{"d_model": 256, "experts_per_token": 6, "d_shared_expert": 192, "routed_scale": 2.5, "balance_bias": false, "init_std_router": 0.0188, "lr_router": 0.000966, "vocab_size": 16256, "norm": "rmsnorm", "tie_embeddings": true, "lr": 0.0025, "beta1": 0.95, "grad_clip": 1.0, "steps": 8844}
Below are experts of layer 3 (counted from 0) of a mixture-of-experts language model. Rows are named router (the router's row for the expert), down (a neuron's output weights, with its number) and show model dimensions 128-255. Each number is 128 + 32 x the weight over its row's rms, rounded and kept within 0 to 255. Numbers have three digits each.
Before each expert's rows: a language model's description of what the expert responds to; "raises" lists some tokens whose logits its average output raises strongly, later layers aside. This comes from a sample of Wikipedia text that the model never trained on.

# expert 24
Digits and degree, minute and second marks in geographic coordinates, plus digits in dates and asteroid discovery tables.
raises: "0", "3", "4", "5", "2", "1"
router:115091138093133127150149128146138104084117205130110078074106169085154125156112128144045147184121120154116134107187089130092086178126084074111141203140105209164126145083079124146172121148113164135158189057127114148072091099139127121139150139120151104118128146175129139135151115180172127186101151110173145166094119100129133150123117114143160139120129139098167090156149106143146111207133
down0:127145149143124143130170084129146182095136179122123166091148115121143102118127090143136120118149152123083171109144115192135057108169139138074138153145091134102138148134175111121163167201134094084072134140069111053124154099083108152118147122076123122181133138174094162175120184127155148154113095123122162161140114165128108181139098146125120117127139112168087172096180134161135130132207
down1:103141177108111107106150175186158168112089137112185077129147152150085082091145135162144113125122130165129169154132077101146143099097143152144115180163191079134103118129106117176134142105148152088138163184151113138085159169187084165113149142159151100136182126165121110158093120123249162145165056179150196134090111137158161079111135122099146168097114112140119130145098083091104167086082
down2:111179114194117098124137164146111109135096157082189154079152131098077121103063078117139175098089145156122114112103176100120171132127132108186116132118158160125112117156150088205080112144105127125093123141089121122162103098123137151144149170162141070110107113143140106188087174153131158137121124160157169111082137081211129097105149130150159138103189117212097100150124125138113178111196
down3:149201149079156097150198084120124102120113116105209171179094094137156106078125134136125120148150086129119103114084114178098097096173167094181091087049166117158136160116130083105114115115103120156214098183129125115147165129134127182083104162098109110182136127113092132105107119142119127153136108119167119082105134144071140106158133149147101089171139203086096115117146117171139115113144
down4:159141117142111203122087174176079128093084163133104176126131087126116109141103134163164141107139143140139191149136113184132080114075153109132115149118122064144178142102138133157135118154106111111107111092114098136112102165099177128094164105162227176107127120090177118109136134134141140169093178108137134141172103107113122163138065113128107144075091077069147132137115141159110143098062
down5:106135118079138100099139110166139115186136138107112185150104090168100126114111070082069145179098090107145112125134100124110168123140104099161132224129106103145117121134096109109145158124132102150135153131149201112151108120130086172143029119182129103186087114105121123110143124077069170166097147142159218125109103147188094130136145092087137134129135170141098163110064135105163102134072
down6:101119095114133102170170100074145145124115094117147127141125140152132125110120174107112134100119150115154079113150132163132167149146069084104171146117112137105149129143137143132132172142129102084145104141108145130144129135113090130096094122112140100102129125143156114129111114134147217102133149104115156128125137142120117126089146144162090113150087122137134146197115117145114111151090
down7:147138139186117114110110134143102136060110102106111171122131217121147162134114161156127168170136138152166119114126178150164112104053106135152084168114090143132120117015121202135095115074125106105057098190152150142173157180148135115135179117049157065125112130091102143112125097143149119129174108185136109124132099142087132096129150086124098147131150165099185110099117152148096089105128
down8:074139159136093155131136133235125151115199150117058101141179095116127119181085124132142169071147134118160101122118125167182144128141178153117147068124104148178114143188108111128096122159127128144159170115140089085171104131112128104116205114148186148093146147158082143120116153160115126046155123146098138134092064132172061162166189121065155087110155151143059104119199192159131108166152
down9:113078092137152174117123048149096080077101109148129148101202156124188155081125107174124158088126147173135137154073106123118162117103125105165108074091181166105136104158100141249109126105122175103108136174191116039131131097150160090120087135109155141104092133164094187172181140114103111090166149131156121103102103117120137133138081079125108129131097188175089139097125158170135110166147
down10:105099145142087112110112137129161079080112128097090110145142151125088156081084130146127133117103164170144105095114102128103122088152066146148118154080103163079132199099115114143098124109138152071167101093161148115112126099159100098107100146163155102146063150188128133101100116144108130177079079165115160157168175119157094194061123144148078141137168131120115071190141149182075136157107
down11:154170086133089134054197142126074127141150070099158142066089185179122119130119130096059155127120181148116171129073147134140101078098134145106138161069170097091152157157112101078105119124102113116118141159099151141065112116117197085081137139202093105105122130192106067174134120177104111087117102110137094082134110154142143156084170100158111107211101115177141141184179104130145160176055
down12:105098172154137135103114118204087111124145095148122180109101112184121131207131146144117151114089070128128160179122147119125098113127126140084146143103143132164131116133112151115128111079192110124100172168165143080084190143109157104100141143154092203092092102101137103150145166077134081112173183136133174123138127139096081148106169121067069074144063138105157120123118120136059072165077
down13:109118086094193070138109130124164077169135111155125167113179123098068176135080137121118128135164113120108156138092117167098153095093108108077145152161182142102097131170144197028170080159167149155182061128194120104127126175094117084132155127067111116153107133151160104142167207115166148161156098143093090080085111143097168143141101179161161151127109144117135101104140111141130076105147
down14:162131179107166193143093116103160181131121157166104154165133165131157144170102104128136133117159137176153088160117143138164111132142112196113170120153156127084095134185205098170134095134154052127149147119136111133095090131134091149116139121140162192085182136106172125179140105157131124140147145136119093145120124138098119070122048068139086071108139061146170087163150159123103104162173
down15:138092157154131123114122186196166135185140106157099104115119190141115186196134131155140179077132129134109119110074097106150133176082092199110088154091122130153103126153145169112136066136137096087131149092143123145142108106181184148124144165187168147102101126135121081089184127116138072119176088150136127109079154152106122165040104138139034152132111158099113126145086151132140155179106
down16:172128139105100138148140184162142147106112108118097124139158164105158153044134184118113135073153102146138137122053132068127126089101123107154123149098136117130166077160126075122089095150153130119160081090116071138161173126153148149108123090121126110109107170111131156092168144127113130152147136106212169090133185110141161101126186110198128094139191091217129165098110141132150139117122
down17:061129098151158120115149140159131142131079049180149080100158100085125123098180151084182127082153126117165147077164168110165134070102154071137139166116156077094169061148180065112188167133134125093111071150078155118104124132059140092108099089138117153093169240143137170074190167138127110111152088142129113127130104144096093115110111081139163118184165126090110077113057129153118125132106
down18:125082141087089107134054137131110127125149136109134129116160107196115127122152159154147124128097103121175178157105181169109118092125136089092104196107118145148148089128127176167134151089163132108054126138114133112042099125159154154191105107082075152118166108175195137056123124134148093125137119115127122130154083094100121071138142125151145093097080074183108068148136140135140151124072
down19:095088195155161160146118107138092097140157071153105162088149163132106064134117176140143082147137184206091154176200132144029081155119097159104113136142124130112132153142136167162134094081113110107107131116143152105083134148114100110109138112133102116093187140119140117156212152148166185147124111148137128113187158130166110131116131181147099082101111138099142150129131162108130110148124
down20:122142112148145141099130089174138106096129144202188140074179156175160126164113110082072069104156141177105071109112094148084040172147088131191177149182141101090061101116102112161080119161164137147138113128097080107115109116142098158140113138157100166084142071125111122134156121091154089112106131167140119103149138106135117137103133051100130136102109168141100107153108125171099143102089
down21:154133138054103135119186105119114128127136091112168162147112100176165126118168167130145156062136109121167115063113127113090131155079157117128120097139135161114108058149213146143148063124134125102073184121129086081126186118130114116108139118186158136128130059170108113125170159164150147027062129085131102176079115090120146160154149104108148151138129160123156179102100127148101142128143
down22:091096099167124112146133111194136155157138108127107122188138143120138142111171130113152118119111081111126143126083121121145127148173183133120136142131117110148079094153102152139208105179105149139126127153163120089152117111117147118118142144134123133153151162134107113113158111126155131131125168094179121132079117126150153113088163147102101196135133106105104116114106107148117117137125
down23:129190186147174130182128156135117110127134130174133164150164136119165177115148084086151062136085139090144150124128141140117143132099177105053077213124113085059165170145128176131123197177108187106067135120144166181104199145201133138130118192101134140119139070154098093141135075129120085123137055139110161108163173088140111113108131170154132169115141157109144164112164126133128093060139
down24:132118117141154164109134136150091097085109158098106094129098123142133150115078106093172130122124151116115096112152115131142115156138143119126121143163179063122120103152135120174134126117088135166116155148129138146155164170079106118113100117164145119060167132102171167131208202138097132133073108144159178086088145075138153123181099148127119131066144149096125215117189143144128128115093
down25:101168187145122120144126119128071085128132111180118137199083113140161134108096147142106065074140140149125059061103114103058151165110150145146134101140129114126146106172082120119123169174145142126090110149154168136167186133117143167088091132077162129141139106147187099194149128114119090088125168132074144076100125132059147087174162106070139120125142149147221168138156187105151149094177
down26:151193138128112148112108186104078136110129171109078070173135090153119172101102104074157182127117181141138141183173171151140125126077186144123124108150134092114155171120136067124111153126136128164131148132092135133166150114133103087177103145108105106084138175107113135128105115131120129128140105185181189124191066100068096094233072153154083111187153115100142147127159172171123169091075
down27:112141105112230113131125096141163108156089119115085043113123106160106141158098109077090104134089079176103146150136131113119118102117158160045108144162098181141159131105172108110138093151100133107161099151145147138191164102133165132168204101113129154214090130092160126109110099118108128184108149096136125145093108100112149118104160110138097115196107139103098105125110129132204113093175
down28:134131126086169151131099143100088179111112170099079116117132111104142152086097141126144062105135136127096122140133074172186154134164164120121153088099060091106090093152069125161111140135190103151050124153175154144128151110165139124053172091199193180104116110101108170094139118132103146113117084074124138081148090086123138146090160092195137118182122107121155110130141121071170141103114
down29:082121146176132130118149126123131106178164107161141119112138099138138096140120112180131088130162091161145150160118131093123186189122164147154152081109142176107125105142097147099130191102156136161167143111126095152121142057165081082071156135115122102100135138170107149162147086127158103141055184192143168104165175150130085139058176121059117139072094138106154186204099160123129157117091
down30:139141068157146156084102133088166188133103138119152111166176171126131072115118132096117125190118136216138178187056121160119129184137169068103094138127097105130141035164100166143121147131134098160137149126104117097118074104136150121118103150115113148125106128129103097159146178180047134110215153180157116129120143158131127178102117155148122160117111119124088153115094165123128108143089
down31:126134197130094167086142088168107108126102130111094094086105070055166137109161146142117135095106162166081129135109114136145144113145114114197127155090113148132107108149185130156100141096132123163101138116105075255115095090089150156137098165096186084118185109124114151112143121151130072138163101130152157103073097128087111218119136134163149130216119120055165121141129142172165091111084

# expert 29
Inner or final pieces of common verbs and nouns after prefixes like re, rec, up, e.g. upkeep, rehearsal, reconquest, support.
raises: "es", "ory", "ed", "ories", "s", "ing"
router:165064094147140119090136121095107116091152054132137193103115101130177135068109087066106067119083192085137145127149169088117119141141089129144150157104182139136147156073056088138120077084094170127145170161148112111090118121106143114122162105161145107078111185098117100055111143128149178099136118104192140136115140110141136150176131157136072144077130079142135118139100133111133125151116
down0:109147144065105122151127096185062146101115225144143113127130119160128115107117100175091175128123173062100061166121145119164127125090082095108156163180163130119104082142094113172139122148112133143072133102134151125164101128142126161148164149099091111132148098149104168082162121137137116095165135165135111089083161161056161164161117188170145100126040106177158145171120099131148131156138
down1:115158122120097105123218099117067159147139086115100167158095108161141120119133139169151173119148119127133111121109158104134099119129139114176161153102096178088079174121151178151117120128175114127168152112074159110087123116091168136118123146166110066107132098153113131106162112091140079135110064152116132109127112170155125189157145091115157133106035197128131171114120101127131114169156
down2:119101133131132191107150140080150161107156078168171093154188137105122134176131063145147145114095143162154098130137098123098116165074143123150139106132142174090117125083116137114136136126118119140166183175090146118096057112136050149078155128165123067113108137140091144151159186130191147110108148092123134096149109113141154155144091099127148066108095124127186135143104119089084160126144
down3:185133101071134139092116098131139116097141150111109139108090172098140069162113139145144120128121187044068142138133179086149163128163145101142118147086112066093117107077112133148152156183132086118108086141101113102116143158121112123131088135162132131118122214100126109136072128155135126119099116167106130092134175119162113121065146160089087049137093153117188152166107089173088136159090
down4:113137152072153103117110127137157146083161132158100156102136117132156106128130154088110110155158121143104187199100145130167138124084128162155122134100062139122088116128136139117129139104153120181103110035133124109174110104130164097072112155128126149113154130126135134166158161149136145119139139177132095114147109160145121127118096148103154143130139124118112101089145166137154112120125
down5:103209145077097150162073236113102147145114102197151193094105152088128078130138118124173066158126107114090129188097152139086141182104130136131147120127161145122122087142158116077126115174113159130149104064133136120140145081138127096125111110183140081126134133089152098165157108164136096152113171112154146155140117160106070096120112148113139164119200102147145078072168209165104063148137
down6:060182149105096137109170177120144077117158102154106134150155093084137102092150109147133119161127118134095121135182160154173135197111132137131131164095125118099132109133120104160155124145087151167139120101175098138133101164197148083152122076118087171133067086135104090158151197130123137131144092122159063094122113139202110101120138123117097072128092186165081102175150169119121185190143
down7:110117130121067192161072103168176159145174164109146089151093106206109050133179156144092128085130122113116106130099151059145146135151165121117104113174125106137120151086094151209166162122132096130145125088172142149148085218153138124194206092079096132144147174113128129159150144129112137056133160087112138108111118102091167159111113136112116109201182121150112154152132139133139144079140
down8:118137135084133118156129091135119122184140144155143143158114049169118081141122141155130120122143090150176105051093126116162104107091154129125132138095110135113130124187076142172138090140111151097143113161155162137088165117109131134102156110158153189080140176105087091183145122161156106077118116143133137114106111152216104078162177137128118107088113105124182126134144163143148107127195
down9:117109046089104168109166072129104105113125055122148146179163133167205119126140116124122137120086148191107136048116205135117173086091114130146094143165113154143159147101143089175063132131111139089130135154184146119109125136103173103136154092123102125098125119116182092185086131087152136142129120080204136082138157157195151057150129139097120153104126109092119110095171103126131144182165
down10:076163100167224108123105140125181070163146164165086148182153123142179123084173123172173140127091117133123159157097178171097164152095144090119082174139149134099147162112122164147147085058137145137129135070127150147119169111151136124094129144129094175073118108145091120117154123174138045100111167146098136096164139105091119218117116156115141161157082148137122058119109130164162104130185
down11:129190138126151114102119081157094099150094137096118109137135117152105138109089129131157145118099144104086179141135130122175096132110130094125164154215137099160120101105101172123131061120140111106089156174127145110113092113072137083142126177090180084181121111100143094138190116125152139148141112159116110120123131133094172077127111078146131087103155113132158132137121078173058164137113
down12:143097115132126123105086156088126121162114118117136079114127094096122145083086120159081086182120180163127119120079155161171167159154157165176087184155079094118189100082136126159112185122106189152139097086122140155140130159143095132190147153148076108142128136133125153156119160104109138099190186113147144089168164128156141166184106145149149155096161132147091150122178157057123111142164
down13:162202156071144129117156124154151132136145147140108159134099097101143136128113094185137098169154113131179168059141079149073073096141122096146148121123086151074126069181042168104086103103095096193099135160124113166096092107126113137132076106146093167159107092098131124178130105060160128125096147104118141059166188172099086150149112170122160106157121140149100192122172100076102099142107
down14:151127137100136081092146135147191083112136127172155163107133149146152112103222057142148131140150127086096181126122114164157136115152074115133126110127117133108101151097122160108148134076104158151146154174147213144149086142079124138160168112160184145146114161135125122142144116103159119071170072097138218101139105104084182127120137124140086117082090155127146117141137118134142056093166
down15:120124151130147150082139095165049091167097125165145131110115110179120159146163130136109090156084072125142160123123162091131155215116200113177159104145082107127121125155127085119123199108120147179165120137079096132115122196127095135089103200103107110117131206116100126085151173088138087121149181145139140140101080142123088125102161095112107133113115147190109159118118162131133102167095
down16:054168097174174144149146148187186162150150166114129143138123129121168124050163061129180151116135155182140064102091127089129072090143128145135140135115124132128120127098128159109174079165142086166096105121160128137142154066140128173116151098180152038105134092181099137162171121188138114106119115104086126085185168080098157047120171153080165121090174067184124148104146126138161120137085
down17:081125091120155142160051128106124146136122102119097108098154116121173109148139211146106169061097082135153089112124149161169110171093131153147153178122071134065088151130074091147133125130087161109138076088086111128116163127148133222162128116144133141125171204121123220142095151113167200143167150126157107145114124163130148118122115103087063113080126158096100071088196145127150129114163
down18:129124127125124128150079083152146110135091124116128111098127154117107144029095105147101165151075100175191120088149105151144116168106186083129167108076162113134097152173132114111201132178165128144154092124119115112147084181162165117104063088102108087156162139129130194109134101143092110105117146157056149135083127126088091120123130126113108142110108113162143067136092084144127141106150
down19:128098170153134052135103089100085099075113120130138152071138199133100119126155136122149136052102102168166139181162177122141132156093148075118165087084113134073093171094094132109158130152066155130178106096143108126113154154133115145139094104147169122092183163116097170124177149169161144141115176126156091059106216103103136142122166123128131106125109134161104130127090108114057154151107
down20:111115086112144100154140089097152135159099136162166115100086126131158102075047091169140145172132144118104146130147176164096133116122139165158158132109092144076147142104184097065154150148122173103094085150142086192098115111156155073112143144117138136158142161199065092128105098124110165132113182122122105110129139213138132148090147140174153146143067173087071108193083184125136126145124
down21:091128207144138143122153108119097128144092100109118075113159118115084141120187141137180148137202080130110111091114152135127130158148173149120116056178152172179149083185113149159143100155118110100171143158134122108158111201163050132152106123106090130130136017104143133133113121133104154122163158161113150156060095112156119147072185137160161116125095103150160105102153137115157071056117
down22:107188126182089087133196187165100156113098108093109057118161123165150094172141096147140168107155142100227172118178129124175129113078125143134107165118149087107164047118177111136109082126160127168105119161096151135108130160121140104175119137135137101134152096113129140106156102155085119115107155109132092118139140114103121112103129175074104103072192170120121101106166137153098070132211
down23:127141115119117103131118130116131094132162101151107211127065112104140114120098103117111105087110164194103093106111205110168116176168139126129118155138132130134173101109142113131151083101112112113129193170106139085159120126106163124144141129119106126122185147077174117127144112162099152123145094078120113135133166101108237111150139151126064177156152113114136149150117111177144112077168
down24:124103124111134133120145087109139093122120104102160110146107137114113162140108154110132166180142137150179148114155123206175148140135095122134162153137130138147088129113146161065089104145187112147116165165055134085092166179183064046086139121095129134136143127115159110178169157135105147107106134138100100082122161132156093176140122147070158106170080131155174112089135167149111095070056
down25:129199124104122165099216107177178157136155114160146138128114148145162138195141124077155122150129064120157099169165115164112100154180072084171107124101083147154095082090110119088118165095144140172149097129162126103112143153114105104150154158147081142132108145099075161132151119106099107158141151202074161121156103103153173145166138104097172154140096138172145154136069100111036073149134
down26:116129131120070094105165131112158109142143142127166158161131166157184132191113173115124130119109147161109106117109135101129145132142115039131129138121144103125143217110138188100155080167096140143106107141145112056169128131101124148142098076148124145031165191096148070104150171186087137104102183087186138115121116111155136124138054169134150142140220160162133141218069159135101076121119
down27:123125149111145176122143121141122127110132141107207098102140098155160117146067121104164124181097183089195135116110169110101123113098096111127094140070160173095169128145109088122124120138176095134065156062158084116107158167080159135130101178103089131091132099154151092139075153134088163119147123089173123109155147092043107136146140177109071167131107131098046166092101087121134155111125
down28:018138134121123160131179120177077167107123116133158104117069083108117093087076074136155150028102190121107150105164133098104101144120102158077143070106141099145112190152099191104171127139093195141107112135099091107066144119048033101105152065084111176139135102114142135138095126170096126098119080138124174146143110144090156130108143129107133107144132130140112184094110117082092078162106
down29:112080137135118100134035124154136110083118109127133169116125086114127127144133091095155139089062134119112097181119123157159144143097169124138141127097140156122147125157129096138173136156087089125153119113151084196098122136162128133055115081101106117103105127048100108132068110099137105074079132134077091134096191070128139100117133120107047195127151121103141121142143128137150111125037
down30:175183117119126155169062102128158098150147131112148140151170157137107148110110128121126129062141158130128137116082122158136172153121163139165094073105147111185122137099057167101140105141112126202149116154127128110116065090103167058142142132161157079062068115134142104161064104111128161098146145135146120150126169070140140156142172117097100047137108126110150125105108107169140124131106
down31:129125144085147114081065166108114161099180145145105089118112068175064132102193155070092146168135078201060105172090121115117126153113160145088067126177170146102095103130177183159077146142182159162105086144122149139111158149080097118142136187127107142160126130134160101154134109080145135095034113106162135107143122183101061081156103107135152126184104189147164067115140107110156124203131

# expert 57
Capital or lowercase J, X, Q, Z letters, mainly in Chinese romanized names and places, such as Zhao Xin, Chongqing, fengjian.
raises: "uf", "ue", ".", "uz", "ul", " ("
router:121118168117090066163135103152129138137169141119132153076158125124163119148131129134091170210159137166183178111181164083104156151111110133095116203158157109150124139118172146098121151162139149161113175113102098150151170139164141100155077210091138132142142166116156130167142092144157156080172108163132220101152139119108090119158102079140145189152117183107102147103114147183107170114104
down0:121124093169117152135187103125089098082165126139067177097129175105130140071171102121202184130143111120217097155091087135140148135149079138109154121107180154105146115122135194172128146079142124117172159155109101181160123133064130198069153116194134055121133064106129130144119138123116105160125138136088143135105103114122091104094100146190126100100119103115162084135101130132132098126112
down1:170134148153158130162134105175121081073129123165136177089087097066129150092113105152137107161122161138108143083153139093153212093155114133136140140176076155056109146131095080120096202182118094123138101138178111119129076135152120114137123137122126176144078147099168114105164138119144101107161103054079166159090138129126108170139129109139152127105173173128191121140104123119158144123137
down2:131124154110142108143142114106070209136124098100128132146156147101125168111119117141142132149129156133123137162142205116167070174078174137066089142095153083137181143147167131126123133172122114150064086092145191122068145131169108101130148126173161119171162113127147053094133121126131048133117085124143127158147141125074122150157072185079094164106159096112101142073095103118139087060124
down3:131121137118134166119115130159131117200173104126166130145120139107138170112113175141151114145114135105137051141157083119133160163119124134142115148109078143107112137138151106129154154142108162106179157093143147141144057115166079160106120112127084138172144132122163094205181152117102115130120151175113158101094119126079143168127117159100188116091104146161101077073126183113202120159155
down4:126082116121114161124152175149192092159068109204159051111166120138133125154099129151097050193124092136172095097101171161102087148143147142143118169146167185163174125121111157155145121140140137127125131098163101099137119208135113125159178136142134135132137113172099123162141138146128126121194128105074108170080111067135090108152104137117113157103113138073115152125136144088108114221101
down5:167180105187125174102119109137057130135074122126136127132123083144190105106148068159114141137114139122085176105117154088078089108121107167096085100150115122122131103118089078141130131177145144123156063122141093124169151118097126122153122155146097160082108114180121138174115165162088173120097156128139138098150114179121122136194102190164144132109111136113131123134131124110085116116126
down6:109085112119163133125126134126136125151130155050098143123128126106087133132116087122130115155084128104057040086109130133157097108169180096138160209089124135212088110132114084094183046146095150121145118126157093117166128117122114108124146102105126151153106156183137161146087102136078124108164106151112105139152168077148098182069147240117188141154089104137127115122148159130121129105121
down7:063155126122108107128095205080118081118123173111113113055136072158106139157099117097152166170126112093108105186061132186133119138162175135134158131111133166178113136137138108151122131119125163113091126136122091123162168118113094115095063127140140178138193162134135166197158175101102168158126076124143131136115117140177080130116156112155138147126097180105170159165178151092125117100155
down8:119113136105156156134138116153155190084146181084095115113153126077153093150172128132150106130123133095122167096080208087140101149137145156146176107153118103136103106042172035129072155136170212119145122134111128146067177120132090078133129088143116063109136168148115101155135135175094131093150185094169130105124108138136147073147179144123101137165141061135134145128180140127182173126185
down9:121193149125177129107152108158126112173159130135125126091112125163201199115101167126134104112135154071099142090111137138167130171125117084092105121101101094121174147164059159147114168176138116145172081145124104132108157118122092145157089156143127107051134176148215101102089079149142140114155085110163151149128158101144156138141128128177082133101127140165092045077093090121148147085154
down10:131138126107199098133126096120104131069099100162099138124089110134136106097124182144140097176104151170148128185121120088057156086081157107141145142078178164184110064158126193117143120171114109051104125096188142143142154094074066077154164118157107191103152109109130160119160125129117094165080112128149156040093152149163098128098103104118132106071166126173136118102137100223141109131131
down11:109111102118164056190166109077104075144125131116168138127147126149095085118124105084117109148167140164127196151122185134099131080153145087182045123070131138116118126144144143149110178161160129188078129115146142184215114154090173117093121111159127088122104124115141121152157167167125109179179139159118064095127126151160064132097167155128133190132136156158098144190109082078109187129111
down12:073131153113083112120099191165121126134124143123103094105123188114178102111089119120192160198088112185107146162187165122171157122183108160181137161114072197094171137133118117107156124137129159123121168077138086150175138136113146136078103151174193140117132125161179122113139072142111176088102129098131091145114127167064068143125111124122176133075124162125136139067147148086151138116164
down13:133154144141149150114082166117147165127140131102072129149070124166152130145104061130119135096078148109134121208143133211078070140161131120126080113087072118100130122157096134101145187180181076157109094082164075141096091146100114082154052092151070147117154106109116131075148130147128115125135110099140082126144130148132129120090143129102124182136092149094075130151102159099124111154078
down14:142179127137085122124146191058210171093152098106080119128098120102161177118155144136128067126115178147108144141118140103154118168146099094156137098118090127137135115136122124134085155136153107133095189131051142160131107025105115151134121097106121144093099104100161081097125161127133099147077105147153108109087105103129087193130104118135107096191164173109056134127124116138134170114159
down15:144116112128092147102100109136124075209101097181115167128130067172159092158170133166167111128120130125111090159188133113092135174120137158094082113109122119148128147141136109060152134131171075109090161099113143106107154132130118118079108107137116084144165104121109157171135166202085062116142147082154099124049108099123099156116060122109097172098097097108142181096194219115187143116123
down16:097156163072133120127055101179135058086073144112164138138147124117133110110133118080124145142140163093154149203169159157097134159184096113145128165086118110110107110095143104165134135144219107129086109160086162103087173160097099124171076050132110149156129149168105099111116120131131139131178057193129141099079087147109090110131118107195118068121159126119096098079100128151099151134141
down17:178157115175107095139165199114151074136123114129184155061101123181140130143144155149105087136159104140085122157114102113175067162120156145107147117203086141128100090087139154114178103105144114096138149115152130123144131093110113132089119078118093118137114157171189159121088099188157090058091165087105148149107173154131157150133134137138177143162199135075105110161121138140095100139115
down18:100083111154137142067131162089139092114167112142088140079135088134114087118092105168106161111108084096138108124157194043108130078150147095131182082172104115165122122131125173104104173139106156145112098114150133090136127117096132124118052162200104114132126121140124080102161189106139058199103157106146091133130133098125118171106096124154150139093148137114062193154088180104137116167167
down19:120175151145122142153138150082166133080127115112146046134077104148135118115196083051099140114109097093109149170124097133132078144174114127131123097151134061130123100107164114098088159186136096119084086202060132167156110123114099087092132161142148148132151178120154154103117136100143169138104123162108107192061086116067163136092166126130098159169167139157117118100092097132187146122117
down20:152155101115123149140146081120177148110115038116126114106160098122103103137064093076170133111175152134179144153131150087110182100099109145133103103101141171088173081108157113135098145105065060131145107100090181152148153139102139153174150151126187107063099128079156095058123114134160167152075208127141145143109181135125166137098093145121043113084095133146083106181178163151126123142136
down21:054123117115128150162123067126136161078138132110146099133082124148143174142148148153109127055154137136086111133057143148156163146141096139150132118118097058143142090126160122187138164119166149088107163128201137100125189107128106116097095136150065101098169129128123133144123112095095193151150100136110183112127160102047137136137116115129106098183137150168135119129181174145108053145089
down22:077142084086150170116082115129129152168153094114098103137176073118126134127140127181108081126101192129142170056105181108156099077070080145145173132111188121130107105115149124154098078056110116118106170132130114114131041106115106101095146118104119090180184133100079151126173119119119112146136133161122099108109120122161113204067114138147158131119108170102148149180107101136091107161141
down23:132125069121151100090116169118144119118132141097195151087117129147148036170101145142118163164144104135089110111058160167127144184125151152097127154102165135124112124141104145099138124081067150127078166141082090145144166146101120121134113095110177138136192233120102131134076098115138095140182122060158139107191078099111161119068148104124051125098147138112149149099119037114135102130123
down24:091137123136102118098152119130192164110097087147127073131148147234125099134142109140115107178113116168129140086140059120148132131097165078173169131124092124127098096129125115116110107171122169143134138148109109150144092093187132125137135067120128093168105157176058140110222180149154111171116161156168129144171121149102155105150124098110117120144120128128165110167107081189114155098099
down25:161094109153104143134170057139117144157176097101104151131158201144111128114097112144140129117114091128159173149126142152144104122118140162140159089111159121148089199117103115125160059143128164075209132140175118105112151092144105168158147135132085125050110173142079164115128067149163111078093098154107178164061153121131146158147128127128149118166070093155148145124131115101093127143116
down26:117150107143106160118102104087162143156168115125134156128144113075178081117184100122126111148191117155200139061173126102171165063115171119115171153151141145125159150096024193139149152159154123075101139095118172157108135145171137141144081130087146122133211107143150159135068146124159115142169127137140074094131125157117113161095116155124139158108114143117114137126145108115154098098183
down27:176056102129192100128105120204157151095150111134153077139148068122161162130104085144125167120187127173129138107089154092078094133154179113118086143173098119169137169134142076118144133133103155138143082068110072094119142112064144166178127081142134123117117132092102157135160106114140127206166065098136148131096130166151100091133081174145127132152060124100136110126117100135150137138167
down28:081202080178144146143151113117157107157133172131119174141130096096128131123114078115184145110078178173171142146089093092079130139148136094153117073118110138152083121079122092146108121077134130051095160166127110147107113124119180124171179216148157130170140087146158110151145083092130128101143160119130122097175135058127164117125128145122126091102148113132135125152173066125128134122127
down29:129172166186137131182127129187172132127155126137107085154125082103095082115136129147070142156106118126164154140176135116113139090134136108058129044139140066142125063102078144103165145155078199125192147168094090091154133127134160120116129146105123141096109212159122109114131071157116204122162096137149120104116147078127117083107177118192150117134111144069114115114114110136122123101123
down30:104143162106159110120080048118121132130149105135107105061119190187091119077060103151222129134169103150126104085102158104093069075140094106070161077149100135127135114083104110095185126131097151131099135071148120146100138080162088150115124157118139114113111094157111167124109127130084169120181194125131128105115141130196160146109118180145071138065100118201142125103162089103143131113147
down31:165112154087130095136167112129089196133084117069142133164136161116129141171180196121099082175103140121169100091092101149131161114184150118122065100144086086081104096182089107099126117127133118100123093142130091089152147173174153152144071111099194119127108106090156162096151111105124126115128147200087121125137135126110109145090101106077143117114168089108165140095143160033165155170186